From a checkpoint of a small mixture-of-experts model trained on Wikipedia.
Training: a variant of Muon for the experts, 3460 steps.
Below are experts of layer 7 (counted from 0) of a mixture-of-experts language model. Rows are named router (the router's row for the expert), gate (a neuron's input weights, with its number), up (a neuron's input weights, with its number), down (a neuron's output weights, with its number) and show model dimensions 0-191. Each number is 128 + 24 x the weight over its row's rms, rounded and kept within 0 to 255. Numbers have three digits each.
After each expert's rows: a language model's description of what the expert responds to; "comes after" lists some tokens at least twice as common just before its tokens as in all text. This comes from a sample of Wikipedia text that the model never trained on. Tokens count by the router's weight.

# expert 8
router:114104144175121086130123132132113185153151155114122137135132154091157102135140131090134151101109154137118132089131140082142111114161118144113127131103084112155139183083131126129125151104129135147140117160129142158130149155106127118116173137112081115101113132134145149113110149090085133158153124163109143126117115136129156133111123135109123147158147066099089100176133158142097123167129115121111162144159143127106168148103088142146115117162114136118114166079127084140118140080097113092167114134147182120167177115165112132134125109130112123148151139096156118119161181112145111115
gate1:115093154205168139139122129091125154118141129138086141116141124139164131091141127098165091087104146116189102104156129113096102081146164125166096119095161136137147126117099124116147140137154090126124088115105148123088150158189131125140101123138097137171121142131141095121115097095101111123082140101124132121143135145157112069123119092103062101145172135130126125127088161131132119124129156104099143109122118156149106053146142131116146094119101139143162138129108150121117141106135112088147111143111129119147132102130165132132154150141111117145121159129148134116148125096124114132
up1:072125155130141146127104111138084137152131159106097115094117111137153120138133154121109169146141143154158108114156149103137145095126093153193126114126165151130150159099148177136133093129134133114141161097114180118135131152156103132165138110182088125153145146158132102111092142114139148090115143160086132109140119096144179105085105166121109113129124138106129120105122156131120104091134136116108125149122106160125105124168147133088137092112068130142164184149151170122138134110118140125122115138100143143133109108142094088122112147093126116104126143140109139158131136123060082128
down1:128116115104143125110107089179135135111133130121152097132110155097125128130115117160081094131128150130093135141129149140114148153143124134116127109141121115106155160122133147133130107114114144183136101155120095123139143098143111133147104132156140141151133097151104098106143146103150127125066121125138147106107104101179140131123128230161148128118142151107087185157113128153153140133103089153145154103120132119120128185132178106159112130097150138154108117142104108123117108105169174184175130138115112176100110145119116093082142136115157155121146163132116138133147129173132123089
Description: Line-initial list dashes, table pipes, heading equals signs, and colons after field labels in lists and infoboxes, e.g. Born:, == Awards.
comes after: "\n", " Born", " name", " Genus", " Party", " Coordinates"

# expert 19
router:134141153136115141146074144096126162188153156121135133115115098104121119127105155103174116107092164152117181101159120122151126181137119145126145141116110111128123137109094089111106176097082175125120102166114139125162154118136125119089165135101098176108112136119150130078123143149113105101144113126133118143141103107116180073145090103129154149145155155132105143144128143121121136131133140170160140125144130132097158159104138133174148079141182120108115147104109110146109133106122101103141164105099154091112143156161100118157134147096116134154114132090125133097134162107119120123
gate0:133129148145132173154124101079072129116149148130150128143124124147138155133191098164111137118131114102159078121119142107099134114145110067150136119061138086158125100141112159116110128092172128128131141133120141106164157130111107094132115124127121157151144158090112126126113127156091143134133160081134115126145119105168173139138143122133153150093104134088110107095170149103079142135155147109123150133137140136125123137134151145133095145110175142137148164118113109138124141127158121138113060114167165143136150099144171107122155114126106085116115148154170131167097166141149133112
up0:102155146140132118119149091123114134171165135116094118104103125137118126140103137135149137130086161114156126162119094127120115160120112129128140106134147153073119084130145155096059111109110132136102098106126141085132098107113147130134107136175174151154122128123135136146169159105114171071185146186107141106134134112127127103123135142132058148096067098135152102095105136128136139125144136151091110111140156103105155130180082102094123138139145144090136130133113139108141122140106120118148122087127134119175137135114102123165168140159131163115156108119107125082122097129140132143
down0:112148153122121107145172142115148110120202177136090156147154136096163190141166128133138117106138089107149142111129129081124148107155139117131150131132136108114192159160113133095145096120160120099129175140086143134128144142111123133140184168127128120181094087105143138129154152146128104101108122102122147097097147166102127115126132174143113189122143126113136165122132124120162159164166103111086108097147132123130148155129107131136134161134107153129154192158117111123116088139126142109150103118118143137127079122145120111117146145125127124144130145149112153072110141125139128128
Description: Line breaks before headings and first tokens of sentences or titles, especially pronouns He, She, It and capital letters.
comes after: "\n", " (", " \"", ".", "|", "==="

# expert 25
router:087123161139119110147148149137091164174151114129130187170132138089151125139129105134128178119102145144117125148139160091132125116206135158125095148134127163159084142089128125088140136116121165127135120149128145137163140127119122129163119128103104114085109106135143109139127122099102121136153167157089128113179141139097152105112102175099146130125174134152122088126141176140121117114121114164148146091109154136122148124117070129130120115113113103093178137098101140121126138123099112134119130119156133064125120132105131176093096111153099153112126146115155156118149162120089103115
gate6:103138134138109119141162196126082117066155124182130127129117122119127110110106137128155133127102155108117124120119129111112118155163116137084121146108115168135142099185148120117130161086123097209158131144137143127075123099130106131164093159122126120149149141137110110107157092084134148135121133101123148135090129139098134137154113124110196176166097133140145109159137124126089110100105118140088138130113173141111105141126123120106121159119119147099111117102123142141115134115086135158140135137113127122083097116141114110099116121142131125143132104141184113128165108072072134113
up6:094132095106123170096146139116116098158124106107096145112085170129119117145089145089139120091152097179151120133158131116113121085097144102174094074137099122135158110112091163141126147137146147108164141159080137160126123112104127109125135146129142109141096129113138114131123177133136090171120131122121116117145142107160126145119150121134103100139112090122119119076139115108163166137163138068123151145078088104120077124136181121140157141182148107127145144144105091111125131089099149078106120141121125153142148103133133126143122137160123158086130133076140146134120124142127128136
down6:151131118118150149128128165150118140102138085140149151100132151130147137188143099153128133104106159143159128109166090160149128139161122119123168095130090107103122138109135143116169135094141108179112115134149141129133151160101115099135113095145117121133147097115164128147115131135129173093076147154145103110119095143097125107136103115082140169136126146161135104149126160142135169138164110120113113147138154089120121175103134117137162180180088145113110145176077174124137126130080153129139137080131113133135114171102117097164128146137137089158132120099135110114135118168148089113
Description: Final digits of years and numbers in dates, tables and career lists, e.g. 2004, 1987, plus month names like October, July.
comes after: "0", "9", "8", "1", "7", "2"

# expert 18
router:116116110153174095173099162098097182137127178155095168160127113122181121117132115115132130129112145126114158120144142130098119142155148130131104140111095165232129179117102115094106146088115125126142126137109113125184165121163114130139139154116117145100146133125123146133149132111115141141127144166118114116160120148116147121140132129112202163148128100133147137149148139120147161138151073166124148132114131097101135106101134141143112110141130112128127152116117133109136144080107125109150144141121130108151148172136101152133130142161127157161160135124133166129146091087075089119
gate0:163157120130117118157143121113144133127155150126096099132122141149098143143111119138146093132131126087138078120135144145111173136129155133108156105129157142146052135132163113158081126124109140172123125143122104104140100109108155171138142145171124138128149128123117107117109137124099088110134129203147148144153132186101120114110119124143108145108136118122111116144101110058133139135107126133074135077075114158131131113130076125157148178138115106127146066128136117094132104097105103104110108177142127106134140114141087104116143122142119125149138085088127088125134084094141118134
up0:100118109115148123132142106100122119152125170100159147122129125149147163079148099104116124118101140157093191130101126116167145152110114124096161137186154112135128132123139175101136097123148093103126133178135110151103150130129095133164148128116137126091134150117166159122139152135140128114130145130099105144122136068078115157116140099114108128071090134140134111085121094125147122144152140142150113115183155160124143207141161141115070141135119121105119089107117148152095145106167113126155086145123145155157129134083136145133111138163145130116126176146139153130119157155130135117
down0:139126133133098122104107137147145069123097108098166124115127109125124129134107131100134106097145108134123151148134100118111175103147118134147129154113143144143092144144148107154137136112044133127122145123102105164132127064090142106135117151117162143139113153139171120122145135145136168142141134103117168133159135122136162123090146129163111145105138142168154144143145129112138163113128164078108112153164162178122110119146105173140087157124136104148166067106094090125102145121096088108122127136116146147130156100161101133167175119139143150080116176141111091130114121128125172139
Description: Uppercase letters and acronym pieces in names and abbreviations, such as UFC, MCU, ANA, ASTRIS, TV, FC.
comes after: " the", ".", " A", "-", " U", "S"

# expert 29
router:149131141117100150178100142100121139130136125147103158135075119086113167135141139119164121094125133147126134138126127106102144156165123108103136112133098151156109160102143093108111141114129116153112121192132147157170111117159093061124142120105101128132109104121118110126114132139089081106106160099147129119182110147137160096124111185129186152133168087104086149108118148131116138120151123097119163146161135161120148125097121113192108121128159148153170154132096108156114157106125102084122177130142135116118117152136129161158107121153111094156139145159126112107154132137118117138
gate1:110143130140146174144148078112133126142121117110109169158157152168081119052118095100117089133111135152123137110100116150147094136167121156103149091116115137120090147117146119182110117111111119156170117102107120126114140106084149177098141170161113139094130179140112098123081125102141126150126149128184115145116161116163150126117134131098128124162097159119136144128160179135155179107140100119130091116104133146145143118162141118126171130167118124072138146121148124144131136168122128120137091119125126136102118113141146099133104158166122150095148131123120175132133100131101110132
up1:142120155143134094111137145142139150138113127088133140075141105122155112146086182159124151150146141107130140147125143154084127149108145140159103119136143128107142099128116135110151111144128153058131145116136182125086120111128128120116159137128157092108115122071129157146101114115122117149161150188120124131113083141112126122124120142155122143122129107177142106122143110146115096121138151182138145152150130085179087144086124153101166158098126092115060115100164131100130151080105143165102133131149141121131114141123120120118104110076135133100077136091115144169113151118143128099
down1:121122150138134143092160109125119118142159160150124138111176145156130103083173127111132175149128118138132133107147160080128110136077122165116089171116149074096120132151121129155098103098093119083116123129123128133089168155072146141126123135159147121088152133096133148160140145134136125117143117152127136141104125108138144156154091096104098096176144160156105106147138110131069136129162128161147132123088146126156137112132130183131154133133100140126113085120126132127125125079164161127124103087113138170114111134109114109104106144107142181186139128119133144153159108097132107150
Description: Digits, decimal points and percent signs in census percentages, vote tallies and coordinates, plus words like Native, Votes, Turnout.
comes after: "3", "4", "5", "1", ".", "2"

# expert 0
router:144150130153105128169118118095129143166166172130135132117134113084133122100136181148138186112089115147129129147160137128113119149127127161140120114111126121125113141118084142113101161098113135133128122147111149106171154159119117142130162139099094161091090107121146124118138136114082118142140137160133127120150141149109168111109107083107173174135135103110132138168143149134119191143111120153135152122146136091117117180124110146138083072150157133116147120097119146146124184118122136101148130107098169119193132119119089131147113119134065100179135124089140121127145177124138130136
gate6:097155076127132135123133162123128156144107136146127121091157111130161143111171126101122157167104152148135106157137143155120111138135109136118161110129088139120125107130130135119129155161161075100113131125134137163093182124142156096136143172189103135149120101108096104111092148085078102127110122130147109129145138141150166146115086136151153112119096082098109132105106168129068117100142132132081127156128132103079126131136150153120110116116165116125114157141129138136096156104165112090117128086104144166107130114072089154109092148115132089148129136132148117094146127140145145165
up6:116142102112120124076113108118139120153111132187086076117133127141117144133101145115115145135140133142139135123109154124074119129109144099159132139105114131125091166110168150160116134100139154132115117139107115127130142171138144124170109108168120135150114152110140132102148176094105155119144107149156158169137133190109145103111141123088141184110122188128154160126128114137125113203107109155141141107140107132109066148142114163120170125137100105107103086111074134123118114128151095145149141151138141163107083099138130137145112136162082121106115111116132072125124152138114141116
down6:167180112123161155135132149090145139151093140132119115179112090115122108119125149122141161119112067113115140137115105197148133138107092127112104129113125128106091146164135141150134148143131111117155138126113125135127129119167133122101113143169119122142127099190177162130123188136113099149129143103158092126104221118139151121130109113115141147113151123124130119093119076125120125137130136125105082136124092139144123099129113107129096132124120150132121122136136108089159131159107111166092105149115086118158097091160087158153120135080119134177098121123142169117114138131133094141
Description: First digit of years, scores and list numbers, mainly 1 and 2, as in 1967, 2000, 3-2, 39.
comes after: " ", "1", " (", "2", "3", " $"

# expert 7
router:145159125130134133136117144166122176153182126151132179128133113105112135119165158054119141134096150135140162103130134135104096126152158096118082117107137165125129143131106132076115167106116137141110147118104132125128133168139093117087133163100091132108109133160111118077115139124074099126152101151082127079156132120108172117106112155127191150136131129125122096130131135112114102150138111152130139101172128122133167109102114108137072098114132155162182109137154112135146128106112128112147150134098137091132142094149137133116143117176136107120123146098155150134188136133129102141
gate5:081130162125165118088107112113130133115130124120123132128135121123122128125113156099169129123152114111112172100210121091121150141173140106154101177136154211153132128132130159149144131164120091137095097098107160125135151148089124119134118129124118131174071149146117163150146103128116118144112146132120133135128098131148086135127109177120137104178100159078142146130127134099116149135153089154100128106123131122120143142096133133116106140142129156108139140143122147192152101108140155111132126086150072073116123131152127134148174106123125141109151161132153117143114165126157122103
up5:122110150120186121098119116094140160111136122152139156061144128146124113141121176127134132159119167105124121142129106105129147104129119121128136142118122161134148148192085094118131115170129126112141143119129129105160143127108094147095125140094138140117158145099123155147089104143117127142119103192122108142120153126122104119131119176117164141141127178058104127156127110149129121148138071150131116117126098115123141084129114139091086100094131115117206144192130176138136114138116181107153130146102097116117136105147132114152142130144120128100174133111169129152111112127157139104
down5:132095078124098119190096129087128105116083169123128128147050133130147151150160163140119107124150114165108108162103118087130091123093119099098146119165098123109111107160123142096149108135129112102115161126134118122146139096136139139141127122118155104136128108118166118138152133119123158159114163100120091160134118135135089133093166172091119173144121119119121118123145064145118150121122106132120117116110109147166130139150091140153131145119129175124160149171143144119143156142127184127117155063088157148128100122121139121086137133155171108105124090140127120125113113137156096108
Description: Single digits in coordinates, measurements and tables, final d or ted pieces, and past participles such as transferred, buried, moved.
comes after: "–", ".", "3", ":", "4", "/"

# expert 20
router:127159182143142125163159131130094159157118120152109148134089125132163121131144134102188125133096118143128120142132178145128156186138127117103100136152121146102081140149121104072109171124061129138101115125101142144200117114145094095129105144108117131117112085116144112107138139114127120134161162159141142112146141103103139114126102125110168126142174106128135089136110147137125148139119113114123150118120145160103141122114135124115106107146205116138150157094101115130149170089086105098170142097100141126187144140084116167151120116162113101134139134136121146131134103134126129136
gate2:111172110195095123111131119091129158136121194114152140135132131139124079111100165120123169131130102138115135147100208114135179100124098156091127109117147140108150146156133160152165128117095113137138143123128095183108117127113135101148134120148104146119134182142104095154070133129115137164107149134140113130139121151105146178127105118125121116197125145124130131118121119147155102164138145157111089142147117159107131148105189148135119131130159126127142113133095133120120160136159167097119114106124105149144123101086119124142126139119169111094109123155119169106143133084124123099
up2:117127130124154110147140124100134144095167180167130123125098125193096120125166102109130123118103104112172146104107156114143120140126133125091116114104159079152188116091134149144095122110155141120109102130133137068121125123134114136170108109163156158157169126119135129082132119103107132081115078110107138124112133108126141150138167170157098121123067134133080107097122140102100163165128137056136141116132145045095145142110133123131115134122090151136108117144143120163161132132105115119146115124125111142154147107135131107135097085127108128115118118102111104131131142103143109146
down2:145095117134113109148085128136133101104134115149076127138119125104134116113117115100115142140140086153092129097117146123187152110148138146169151156112126136110175121152093145115147111112142157137146112131099125137144123174141160117121172121153115066135110106165133181095129188114076086135084132155143129121136086126079103103137136093137158122125068172177119118158164135071124146114104106119130131132160127137143117117134138127127140158128122150112177093099102141162153116088138155142140143156115160117105145130101116134101107145148105108135097162102145145112111102136106124121
Description: Blank spaces and numbers in pipe-separated table cells with statistics, scores and election swings, e.g. empty cells, ±%, dashes, goals.
comes after: " |", " ", ";", " /", "N", "|"

# expert 10
router:152131165147152120174147135105116177155105125163144162126094091087145127117112144121168157100080126144143131108106169157135163127146144100120074137127121170138112148122094099094098146094119160149121124157093133182148158124122103117129143142112103151108103096147152132136128159107124129117162163146115149137147147117136126099133119140115137161153176093136144112171133137163095152154106092149138132109180151135096143148095087166105102118170170143140100120131115120126125138106129097143187133115085120085177168162149133139125120129122125126093130113119142142118135106150135115159
gate2:078142141155127086096098127113153090134110134157147110115119081123114136123117119164131170100085125153117179060101109136151127118134101100142100155123136145143165145157114101131105159167150127169140114120096123141136121170126155147148134148164124130133120144143138125149137129110163138146140127101124128176128128144177149091103143149133163159118161159092156141118158195129103141123143112104144143110128094124112113168148095178102149129082185137132101141111143121157124126104143125136108141161146105143142134130141103097110148138122120136138156130170116133077103102147139103191
up2:141094140123139144130115105136116112082145134119136126138148139132119136113125156151123147127081126082082171099151137140140104108106181111121112128117141119120110179166107128121125114150110131106137130129071148119130139147118121113120109136142113123184142126111143115154105128109121131159166143107088136162131127136122125109132091191138157170133148121123137118132147176117092135128119099111160137129144069124087151174166062158126177139104191168099102124055150155142126117119090136154092119154111081151126110137107144103085133119126139132136133123143114136131106080099128104118
down2:155128131174126151109125079145099146130141170167139145159122132132124102138127106096146129172110170127113117125128123159107148097112102104131111164112087092111159104105132111142180104148130125162115145151098145175102108153165143173127188137103109065148085169123090123101128122190141139130145118131139139120160116154109150105110142111115133143118144128070120117156113114132154108106128138146127142109094097103108115131105166161122092142138096108174107194122125146145149101105168128156129123130099150149124121124105150155107120158098113107127152120152136119130105137113175151121
Description: Pipe separators between cells in Markdown tables of results, episodes, votes or track lists, plus semicolons and closing parentheses.
comes after: ")", "0", "%", "3", "5", "6"

# expert 1
router:158119122141168118173117154129109161124143130169095152152129141063142111121125139121109138115084133161117124129114149111103137147161106145122099123126066147173163142082108096094135135092156122106112140126115145151151158122160098132120123111102128172121122122180110156143104164113112122145128185144088126102143099141092145134100102110096228143124113106108125096136138156152121135142122123147151148077138158091104121149132128117132138122114118113134172136161086107118117180122130126130129176139116137084120136137139099156174124125137114117155104129132168140105133106126146118147
gate1:102160168075144125153149152088137099115152074135122131146138129107132087168160140090133110161135157118135150112135116099112156110146102128140128159141094104146137132121114149162152119128135154106097128134123159136093133124106147127115141134125091158096121118121153139129111131130135110145145159116132134136109092146123118128125162168086154127143132197132129102127123135133139085157122123176170169109179110121086164094087102148113121167103113093100136105128158123158103127120136162151135126104146055162138152105163163141192139155174105147163140125156137139123134107128105145119
up1:099167187083125138160142125127119112107128130112154157131132106129144131110076133165126101170138149126133179120127183121149139142134101153140107133162085137109093118170151145141158151178120181109121126137116087143118158130121168159122084156090120120121150152123120136099090132136125121138175144134096118132131109100134128110105170170157166124154114166136111087128122089132180101143123150140156145130172150114119134084089091136122134141113117133075126116144138064093099114124147139174103111141128122111127128145102104114134111126151123167118151116131148155139109159120116143160
down1:100135145108111138116116153118155113117145112140115120154126165099111186110129148092145111135150153143118147116126091141150098113095152167142140110181110115121124102119164111114132099097109168092124137129111138100085159167141148116107151116163083156107129118133152123168104138152101111157136112120068082167129127137145103105118170118091106116102138129150114140152090135118107141138132064125118139124083158110114156156116146071112159152080156181110092109150156133134123132121099101163148121156161122100106089157107081162136128116146144129110154110144126146135124099162121116129
Description: Common and proper head nouns naming places, bodies or things, often after the or a, e.g. School, party, station, Church.
comes after: " the", "-", " a", " The", "al", " National"

# expert 4
router:134135102136141138164137145106117138129151184152080145128100134123112105104127169149147152099103132095146120132149132089159118149145118143118113105118109147101121168137134126098118164073097128139116105171103152145151161146149115113108138148112112146137078091116116126130146141112112088122125153209122094131109086138126124116096122129108122145118138122122119098146158134150100137172156125159125143116137137064157116176135115126143127097162150077108155146107121102156112141119114113085162140112141143135154126158129123147142120161119041128164112150143132114102152139082087129168
gate5:121100127112152127159130123146133118131144125165081199126106154119112100084133122101117112122181121093149101139095104093104135142095113130131128168118109161145166120118130100153142123096119130145140119099138128207079118123168170150114123104104119134137146116096142139103149106121115163145105119142107134115178122117129101161145120153131143144092147104120133077108160123101132141113103144138124102107121100103124139133164134151131113135117109133118149141119106111096133118115142124147117186137124113124125125129121143190102114096133124153096094130093124142070110185172060087116
up5:178162159123107123066128157125158150112153151105169123140162104098140142162156141131127117138133138157116137119148149138103171122161121108129128130128159128147087137126147103081117126108119181117103050101081100150102118153089139083132138170135141109096141138148120107118109086111141173123116083151135135126132106144160116116134129096151169093133101136105154140151127139109139116141100159150150152124148127137143132148097150092111147114134085150135129150147191138073094125126124125133179085108136106161111140124124111074156132119122147108137123132166130159153105126138137144147
down5:120117143127118090143180123114128146138127131128113134151145103079148118103152107141135125108109089117121148095145149082138091122138115083099113104134114146152120118135108167137146106167143100121109094152141099159074117127121106115076132106184118097174149119157180132143147120117135097138111133181118136137179113133117125138134119116091154121100115095160152169163161155150103108150129131153107109077121160132141131156155140117158091091150140131173159100090165120143133101099128144096088128104140115118147078102140101134096081130132159091113141139116118164128118154112128154123
Description: First word pieces of longer lowercase words, often Latin-derived, e.g. co, ex, gam in gaming, coll in collision, de in redesigned.
comes after: " ", " the", " a", " re", " p", " c"

# expert 9
router:094135161156127123166109178098087147154147146146116135165090088095145120132142121097170140113127174105135150125134162118124134147157115129127099130112125115131116142078124074119079186114122151125123123116128156122142159165122121134098162139104123173142105139154144129078107197124123096102138148141117110145127128149142129130108123117101124153146128112120107099139142141135125142154131119135164133086157121099064131157073157144113124066162172118122162156115101102144121142119126118096120102123082170127144147113142121160136112120140119107153107154145169108109151166127106111162
gate2:142164136138135129099121095184139109176165138114068115131112141109139131170099104134140114142091138123107148144125113161147156131079139089143170152129123113111112151157119113129122131098113134133144103104144136130119134156130125117107144136100080147126137126107091158138126154125115098125095184112119135129156127146171155117079095100167143131131146127118162115107209101127173127158146084103152129147139104106115133106135104160131127137108074142155114137141129166124201118125145138121139106094105065133086105137119156116134115136099156114141151151104107124148120121126182134133
up2:121097130130117132128122126131137139096112143165088084129161145113090133154169112098131125153159128145108167125124127105106117129153135155146130131099111162106124119181157121151102133113160120134125097116165149159146082119140133152123173126177125116182103123160133149123144080144135091122137120142072118117123148156121090122129153137127154131132098133184164155129123156138113118139152127134081151135103139125198146150154122117079142158162103130130121149129197128153107143141090153138143127138132064143101136140140131127134087124149101085090169135124100104133114115142076108109
down2:114155099116183143116161165197180143152134154135095135105100113106161170102141103138129089118143143133126146136135162078172114099110105138121163131130122210102113132126118163072119111108139147144137110136127133144132143103096123093135098152168119107086141078107155137141125146143148080116102093120125131117090165131104128100157139148131118155140087090138112126123149115143126126137128153085145150153130097116110148137119106119151140073152130114119118163145130159132114093084141130120131155152098170145133113164136131128106115124106087180101112140134122104146126126121121152125
Description: Bare space tokens and opening brackets or braces before numbers or qualifiers, as in Typhoon Jelawat (2012), Chart (1981), 18 to 24.
comes after: "|", " |", ",", " in", " the", ":"

# expert 11
router:145130138163148139154130152116081165140143119140128178116072077132131142138123127132136122107123125114126115138149116123131120154118152127124115117128081156123146138136128123118118151082077142152128147148112144142151150112104092122110105137113117117111106095120131145113108152113107137128138144190119111046149137136138137075110098149095186154110157099114146135155164125134071157150143104156138141109162163119143131110123107128163099119116147164090127127108098133128112154108082083116139153134124167118170139134108074190135132087155105145127123139111158174089149128123113119163
gate1:135154123114104114200133142121147080127130163176147119152132082146127125094165141130138140150139119128113123146090104135127111102118113153084157103107120126139132097108094133141113070129082137101102123093127139124125121117143083095126139171086098140109162124100101089127076143144103122097115128110129116119120117174119148141123136093120177182128130098132134131141137101131110130128101095093075129156116109132129193160077160130144142121086118156083160131127179115105157117143132125117108131111130152148137142159099124165125145155107125102124125164114171142129171133107135124125
up1:165109145098145123141145142145093145085162106144160136111138102190133099130160134086127116158153113143110109119147137135159116116133112189144146133091129135172109100070100168142138140124080140094108192096107141071116121159135157110173109125097127123088135124116185109117102108084127133098119115144147140148081117147111121139122134144135150137156138155143120141116158128099135160088141120112090114142143113119116183136119124132116098110125120090117132096118112141116122072078171159143114112143082124139116142119141098118101132126160111140090164145127149111114129151139121115129
down1:118167103139160146102133109115155121125109108126108137138143114113143118144134125139141146175101094101141058129130102114133136119106112126125111109124124161118057102131097137088111103170112113122144112121168141082147101122116142157151180108147175161142121162171130099107098135125155145104141123113138092142108144199151172124140117153156117131106109176120109107137115130112140118106156121113110116152142116138112182130122142136128072144138124151122137154107071101129150164122128146148099095152126119187113124167170110116113130109109156119134142142101111162156130125168116173161
Description: Opening quotation marks, en dashes, unit words after numbers (kg, ft, mph, years) and various symbols in stats, discographies and sports records.
comes after: "5", "3", "0", "4", "6", "7"

# expert 13
router:150121134150129056167098150149088169132153143154081135158106130095146140132122157091118127094123150123116142153124157135109107149127119150140096112099115174157074117083124109089077116091145151124100117146146114128144155149135106087149126125098103152118137113112174122135105153087116102112158164158114133097112138140115138127101095105116159121159163120132092135141136165126126156140123113158105137139142148140108139103122095173152106118129160153105153130094086116128170153119102098125170142183095127092122124107162104135127093123140093128142089143100148133105118127086150112131
gate0:077130118135153103141058140117069121119155138103121117155128131125077135140136108152149128125115108117086078125129116135132167156122135147106187153119106148128059132122071160128133133106177116138107112133196133136125152113145113089151116119152119124149114146133124134116154149146131091090139087155136137120130149143144119188137181141124141132087102159122143102164122122113143087070125180135110126111117160109124116125088130125139142114126146128093135094146112148094138129122125108159148177141140138143139119102125115165130129154141102115172108154123133086136106121102162139127
up0:137112130128128191128081095144115142127133114151170087135159114154116082101121147099086119106122077093129139082139107128104155132089104112117092082104113154112134144150119125116157136084151112162126099092110151172147149107088156175161122106159173123140088117133110177109123094117135118119109121163130168106157145128132143137128156095116154106101129115128142147130092107148108136097103118116133184142133138123109092145156086114129149108108144136158124126168153145128147104142097090128122145120122121085157171104145127159146156137108165133129129131133098115103096078134114124114
down0:118149141094098108145115146111086104131117138109109133142119125107177098132138146128138107129122119135123134093188137128105060098122145128070148135117125139129120114116113087119151141146164086177131157086142092090155146104134138140131142162154085141090165120099149150131147107115106147129120103122145143074118109092087141190123121110104144078097173108139156133086112112102168092111168116139127159138151147122126090116116135108148134140135137094159140087190099139165148121118099130113134122135171133161138113118112127130138124141092139122155117146113116119155103152136107165141
Description: Proper names of states, countries, cities and regions inside addresses and locations, e.g. California after Lakewood, York, England, Carolina.
comes after: " the", ",", " in", " of", " New", ":"

# expert 6
router:135102112155096113127139161089101132161138131160132152138085095123136173087108152135160147103085127153095132131133129141093099169140118151095124088145085161113147149120079100108147162088120140143138139115128141140159131181155068109104123168111116137123104115101099099116097159139097104112119189139155130055151104166075162108105109142105149178139131125103128126148148146141117155119143101146115158125136134120112144164126143129130123099141149135126158129143136110141112139118108127102146116103078157131167117116146142118174091122158117128140149143132141138130152144120128128181
gate0:145093129145103123121142124128106124147138131115144122180151147110119116123116107180132111127162116115082132090135172126158168090115130170102113119109142183068125113058111057100122138079121111121155128105126171164113109146139109132114109099159139096107120119131148101122083150099135084128114149092120105182114085135129131099120165125146130166116168122147138113116097152151134147170141132120120138160118132093144132146113142084153109119132126095133131119124131160132096127163166117145120174129059138129153127112123109165162100155139126131122174124134120144128123139125130149117
up0:165146148133148104171105128143103108107141156106108135111100116092128153110107143130094151131119098168139109144135118150129162108109159122124147121139105117141123117148117129134143164138108171085086098121118106095151120134102105103125092117098123081112133133137099131131147129185117153122087112165115109100169162139133178134140117122100124104088102092103144162156103082141135139105132079116102117130089127142073159076145114174143122128115088140162158177119148110128177101129135121127108107140119150116137150138122135135057100158130181118116128137115108157142117095116096099117
down0:111114116163121149146139169139123150114131142160127134115131086192154137133084138107134062162104104138117160116134146153157087122088095098104146164124138134056117139111116105124149104112166124152074136132153158093109165138123095105122197120095105100179128168116153094142135142105092098167094146154152126126155108174133126116148114083131145141146179113138100131136129134092116139116130155151098116098153137116157129162137146116104117121158115131106103144128127130093159163140117096140127150139183096148126132140151118116133097110126133130127132153146159123149122120128102126130
Description: Nouns and adjectives for materials and physical traits in building or botany descriptions, such as brick, stone, steel, glass, water, blue, large.
comes after: " ", "s", " a", " m", " f", " with"

# expert 17
router:146141142120126077140104149103092134144136135190151125144104114105110106141169138087159149138086146103105136101183152082106154109169162154130127151132110139100119155115134095098118144121106149094094133166091134146158168167154129113102159151115094176144127136148179134108142150115108137147141134123116089138144099109118132119111116124121134165117131113135130128124141104090136111172086105131139139099134150145079127119086102140117139126157123138127137140126115121169118140121126102115129150149104153111176124110168107149126047088111093088182120119115124131097163108135139108125
gate1:149133116111135168116144137136129170128159140164191147126115119118138137139121127133104104139165121161123159099133141124108153119101124156180109129114105126105174090167105108109134188132151072123063131144127132129107124145115115162131167156133145083132140146142107144123137152131121124127144155121095131139078098074118122133129119108136123133130141101080124129117163115109143128111141125136101158165097125147106149150088081100096125098143116127125103131146137115099055175123116154133137130162108141108128114113105115108151117139140126110143122113144187137058115165092157123082
up1:148099167138175100139149138139150109153114160151168087142136161150133101131131133137076128152148106081141159107128118127117132103130114114151115144089116130121104149128103104133142167081125118138148139115116086150131140098133114167170129109156182141142111113150135145152161110099075126123118135137112125130102132124131141129093103102139150183140162106091122120117128162113135137128081105132142120119108101079141172169111119134123146138131095172135084149143146166129160162171128113150092154107121035097128125111098121134145123135119161148112133119134153107149134133103180113154
down1:141155119079082145132082114152135053159081135123135112138148150114125067077116076098092080127139128121129140146115116095155140163115086151135153121139084129143132141162128112150139120135109137153144085140096151171116090152135165098130145072124140125139114140122141173159134117127108166147172136127095125119096148121126118114107132082127143148120161099113157142118145122127126144117112106104149113189135159142142093149130145065112105128131109125114092124114134136134142148111151090175169140093164108115133139125127114111113125122151151112115140128162129121143124169091130130133
Description: Second digits of years such as 2(0)08 or 1(9)90, plus adverbs and particles in prose like still, not, never, often, widely.
comes after: "2", "1", "0", " did", "See", " would"